From a checkpoint of a small mixture-of-experts model trained on Wikipedia.
Size: 8 layers, width 128.
Experts: 64 GeGLU neurons an expert, 2 picks a token, a sigmoid router, a shared expert of 128 neurons.
Training: a variant of Adam for the experts, 236M tokens.
Below are experts of layer 2 (counted from 0) of a mixture-of-experts language model. Rows are named router (the router's row for the expert), gate (a neuron's input weights, with its number), up (a neuron's input weights, with its number) and show model dimensions 64-127. Each number is 500 + 25 x the weight over its row's rms, rounded and kept within 0 to 999. Numbers have three digits each.
Before each expert's rows: "comes after" lists some tokens at least twice as common just before its tokens as in all text; "gets" lists some tokens that make up at least twice as much of what it gets as of all text. This comes from a sample of Wikipedia text that the model never trained on. Tokens count by the router's weight.

# expert 7
comes after: " of", " in", " to", " and", " at", " for"
gets: " the", "a", " people", " 2", " 1", " an"
router:514539505499484543491518480528508479484538521476462468521511511498482518460541476474492490518452499544520545521511498469506475514501461542469503459533448499533519498532457473476497482507455531
gate0:535537514475553485484502492497521536497481486461485519540480459463482466498538482481495478523482480519495499523475510464490486472495475535470507472510493474524515489512465521477530507513528566
up0:480516471477498526467504543533522488491511513489527516492488501480480474504489466516537517496513490511533500484501490480486495497519429499492543524479526538527488511506517508529485531489476483
gate1:528526513507531563520469487504535480477544480498511485546466527538485519473491510468511506469521500530478528502489488455495477501491487522494467515503488495526502482499498505474548535528490505
up1:489500506459431486507507491469488535492484515479456515467516473501481485506519492520519521519462475543523507492508546511517495522488457522479499455492513510536506510470490565526470497520455505

# expert 34
comes after: "\n", " |", ".", " =", "==", " =="
gets: "\n", " Succeeded", "′", "|---|---|---|---", "\n\n", "and"
router:560556526478506497532504493495446507465498516480509425484481515493476503507522495459536485512510496515531511511510471468528470524480521512499472514491482549499513509509478504500469520507483539
gate1:503517497483492530486466495547544498496511516508449520531472505499541487508515476534512509471501503536478490531493490490448452537491450538474505472554461425563499474552487456526526513497488507
up1:462472511470477526544542529510515533495475514506507511456508473499548463489480529472538487455502525473525538519524534509483523485456506494528540525477547514450506502481480452478508488500505489
gate2:471477503530481581477495532488525540518533524514479538488488508510512459520511508471510477472497514543515486487541513461514503483473511501488524500511480489531503472504459492511504538521456478
up2:533512484507482450516482496563503463465493475460485508507490501514498483475488501489492516497501500463474486526472461513492466492515498476452532508498491442517522534477529472533512497462500536

# expert 23
comes after: "\n", " |", "|", " H", " M", " B"
gets: "|", " In", "m", "om", "In", " close"
router:520548485474495514540494499501530475480509504465441467531521506480493493470530476473501488508439481529509550509503505472510464504495501551460504482549482486539513468522484506493484486494480511
gate0:518519505500502543544515512523538501490519530444480476520497488507460529497498493490494506512487517524529530484457508487461508536488446522457498469512490519521514490522478493481474524512439498
up0:476494501481437531498486523474482507471498501487515511491531482531508487499526506475510523524509474482541480515500470542548478523507472520458522544511517480504520501495504478536483523451530502
gate1:489551496482514517472522501498537525511535509480497450554491502519483499494529467506524485490480482512542522496534515506509444498514482545458518473506484498548546483533465481492491527504468509
up1:522482520452448525507473501481465497465516480477466500468497513471512498480485510516500505464501476482506508537497483505494485521510501467474512555514533516486443487450513478477482526474489463

# expert 33
comes after: " the", " his", " a", " her", " The", "'s"
gets: ".", " season", " club", " film", "est", " side"
router:514542474495490535501484495514511478494533500486464485526514515507464537473516468474485462529462503531510559502507498471488473524499474552467490474527466502522530503525491482483495492517452507
gate0:497541486493526552516513545477542493464552534469475490553479485542488518481522453521494490548482501520535509507513508494522459542474493544458522492496465485540495472520478508483483473530458523
up0:526524489483518470469493484507428524497445483487501501449500490456482477524483488501517519496499479529453495528524502532466482469515530494480465483530534503533497502495487488536543533491540511
gate1:518553507500505529516499479458529491472482480481469462500497505506535485492535485492517506510457509504489501531505460507510472533490476517437502496522497470567517479529488492521538491486488501
up1:494466505496470472490490475461484493484458478537515483479477500513528512539508528481538504531466465486486480524454486542481525480488494501482469508490542475497499508494525485512526512481484487

# expert 29
comes after: " the", " a", " and", " to", " \"", " for"
gets: " p", " t", " c", " d", " w", " b"
router:502543457486512486506526515487483514504505502507481514527475532509471503498554514456479472491507474559488509504511488474463463504537454522473530503558522501550488505490496510536502559511463496
gate1:524559511510512535508469463477521508473503521465460473519496507482462540507527463512534490510486491494544510544484479476528463520523464529434482513549469490572485482529493500492472481495461508
up1:505510531500507523452546524516519464511515507468518483511508484504511525456480512496475489485452514517462488472477522515467479505473508517479516491482513548474520500500485477484535535498487506
gate2:512551512518499564504472490487515485457521524451490457518527509494477506485512436505510481559509504513505518509518498489536442536489495520446496487513469494549545483522464498471526478504475549
up2:488492522520480533447492553501476496499484496494481524472534500474483468520500479458507502489493510506509479515496545488499539516545505481546436453475523532466528525511531491502526487499482504

# expert 36
comes after: " the", " of", " and", " to", " a", " was"
gets: " over", " at", " under", " up", " ", " with"
router:498520483473489562541503473516506499501508564465462507480495508481465496494522464487500476549450528505504541514520485483462483541495508519469489453500500515525495496546485522498546512479469525
gate1:537544495506500544469449500512515496493511513486468511530507466486507488509527464503504493462482518542502529488505480480515461514485476561472506498536479467533538487520493471480512535502475504
up1:513503492503499520468469510492529468540480503522485563502515498495498494513460522509495495481484499522511496478518520458501507538486495556510498478439516511455514531489510509441506527496460502
gate2:515551514490524491488478519495532473478526492494501475514464487505492547488504455466497494534470498505498470481486508489493481558516429545488486474563521480530540467505496457505488477524472538
up2:473549528475462493479549470532479525493480526435503470523547495475484460497500482541505490479519478520519525482464500506507458474461510496485481531472486503549459499526458546510496531499505487

# expert 0
comes after: "\n", ".", "s.", " was", ")", " "
gets: "\n", "|", "-", ".", "s.", "es."
router:544528482490475532523502482510508479487564528476466486529512530488470517456528474493508475523433500534528534509507491475530482556486470535473478490519448515519528491520473504472513494505460488
gate0:510514541500504530517509492469505513482485491488495489535509508475507504455510485473520500467497482527512477503549500519492488516477500579457460472499480487537487547517467497508560497505471491
up0:481503478523515513472456482512526491472519490488459510539489523523483482531535476526477471474496463477487530468518487448515471475484528530482508491501526485509495485492480523527470461550540504
gate1:507555501505513515495471527503519521489521511470482463539506501516497477484550465495504493502488470520535518507532488485509449503486471537429523473519470493568517486523457467496505498496475524
up1:529509493473543484538486463513537561490538476487525498471474520496500503498534501540514520497491477512516477520501544486471493477437461517499497497505515536538476489500479545533517489512506473

# expert 24
comes after: " the", " as", " in", " with", " of", " on"
gets: " a", " one", " University", " an", " United", " other"
router:526537483471510533508504512532520470495529515500470496544499506500474524446522466473490475549450516537542531514487495477502470498489449528470497487531457495531516456525461486480491489485472527
gate0:512559507469481533513458462464524502482523520471500527528503466465505483513540487500490484523486492537514511530499498519501452542495513524436500466490464495549523495520500497491517491535503495
up0:495506482537464487493484454475495494511521479527496537534506485479548517518522498541463480539463460491492515518530480540480491495447491531508450539463495471487500497463490538493461523498470507
gate1:506512548477490509505484483503506471473526518455460477492527517497482527474506480458480487507452516483468539499547509469467473499507485545487486465550455497544502497525464452476514502495456497
up1:487492509501475496499508518505439507509539432500497471496516529528490454544525481457486545531530487456495508468511511482485489516459476515529534500522526509491542487511501508486516540532523516

# expert 25
comes after: " |", ".", "|", ",", " where", " that"
gets: " he", " He", " his", " ", " it", " It"
router:512533553499529529511503488488499497503522554510502476519485500504488472503493411504538483496492483534519513478489505473522497501474509535486474509501502509556516487515496503479480518499471529
gate1:512514506523487492546513476496522507511502499501488503504531458503534509496496475451483495527539523530447484473524470460448488511481459519508492512511515483535518470501466483528483490489523516
up1:518487482472516513456473541495473497500498499507508496491461527481485486520504535549545507475451474454533516532491527551514499494507522501491503497529486505491473530510523523471520521499476504
gate2:528534503520489491505503521502479476499517536457454478492500531531485515544513477463521495527508476501509505510523514521505482524533508536478458477517509522507504482516479495473516448552506528
up2:518480496550510496456484517482474474541504513527506510457488503531507512538479505494542517512535477512471497474482525506530531518512514504532464477494536533455486490486514518445482491548531484

# expert 27
comes after: "-", "|", " of", " in", " to", " on"
gets: " the", "n", "l", "er", "m", "in"
router:524533497500508517549507485525521516508537502470450494522485534478475509471514464493511462537478519541535521517535490472497471506503480533470523474531488496533511465531485459465513524491467527
gate0:534510458487518537519498500499485468479498512468480491528479477498485498508523472561507509512496524540504513501512468478497451504491471501463519514543437490512533474492476508525473484487490507
up0:515491521487531518483498491518496537504493507502488533544498511484526505447466479497513507473477522526494483515505470491526498528548555533499478508476472483503569511519513516483530522514410510
gate1:507545489496480565503492455528509510486500514502473472555506517487489492495503466505495478490491515504547541506520464499509456500491521514490502504529473514535536473512505498536514446547453474
up1:507488532511518549556490511528482508544485498505418505504473510495463485524503485470479510506505507515504519512536504461538488476516454483499523511459460451497474507533483531527482523529487468

# expert 30
comes after: "\n", "-", " is", " ", "==See", " Binomial"
gets: "-", "|", ":", " |", " a", "="
router:526548499484519467510484492483508509501518511505434477495499500485477517449515513519506486517456492532523535510490532509522491522533512565474514490474497516517526499493466472475555529528501476
gate0:477507486497481517490526528491491556495530525506524465478514525495480519504490475481503471510495457485473496487522504544541477479535525521506489494521521511499503509535463524479481500467513508
up0:522487503478517504509498445506504443504501488486489503519482504517501521543510499505468493465481547506524501465474492482445515490487495457499508507480482488478470482494519492518500492548476483
gate1:497534516513503553480498553479517503477529502484525467531499501495507456530470462478500510497535496516527517537513504481503474522463467500510495484515475443538486508531504546506466504490468518
up1:522497515487499482503513505501493482547509520534536513499498488484492483478484524491506518476514484503538511527482480469536517498520483485500495496472513526505532499527503531486450504487506495

# expert 26
comes after: "\n", "|", "-", "==", " =", " =="
gets: "\n", "\"", "==", ")", "==C", "==S"
router:541535475506497508514475499514504492508525549502472466540507468498501530516502487482503466497506501517525495539487516494504478524513502524451519474506478527511509477543475490461480518500478484
gate1:551509476467501563476488487517517484494545517474461487536523537502488499498528488507536492529458492532521547501508487499493470529508473519477519478556468499523519482532488503516524504529443510
up1:538463476483494538457504492480508488515491521527471550490524511497488511484468539526549504489453499502505490515473526490517542527540487521545556503493508526463519508543534517470507514501500486
gate2:535543506480498533522522522504507498482553491444488474562495510516507494500523493500515470539489511506494543522519496503483457500471455556477527510518469491534522470530467495517524499566485519
up2:523463463551478495531518515552493474518518466552499511482458511508472525498484503521511510484503505505512479480465506540494516528466469491538483516437519507488527464502552507484478486486471470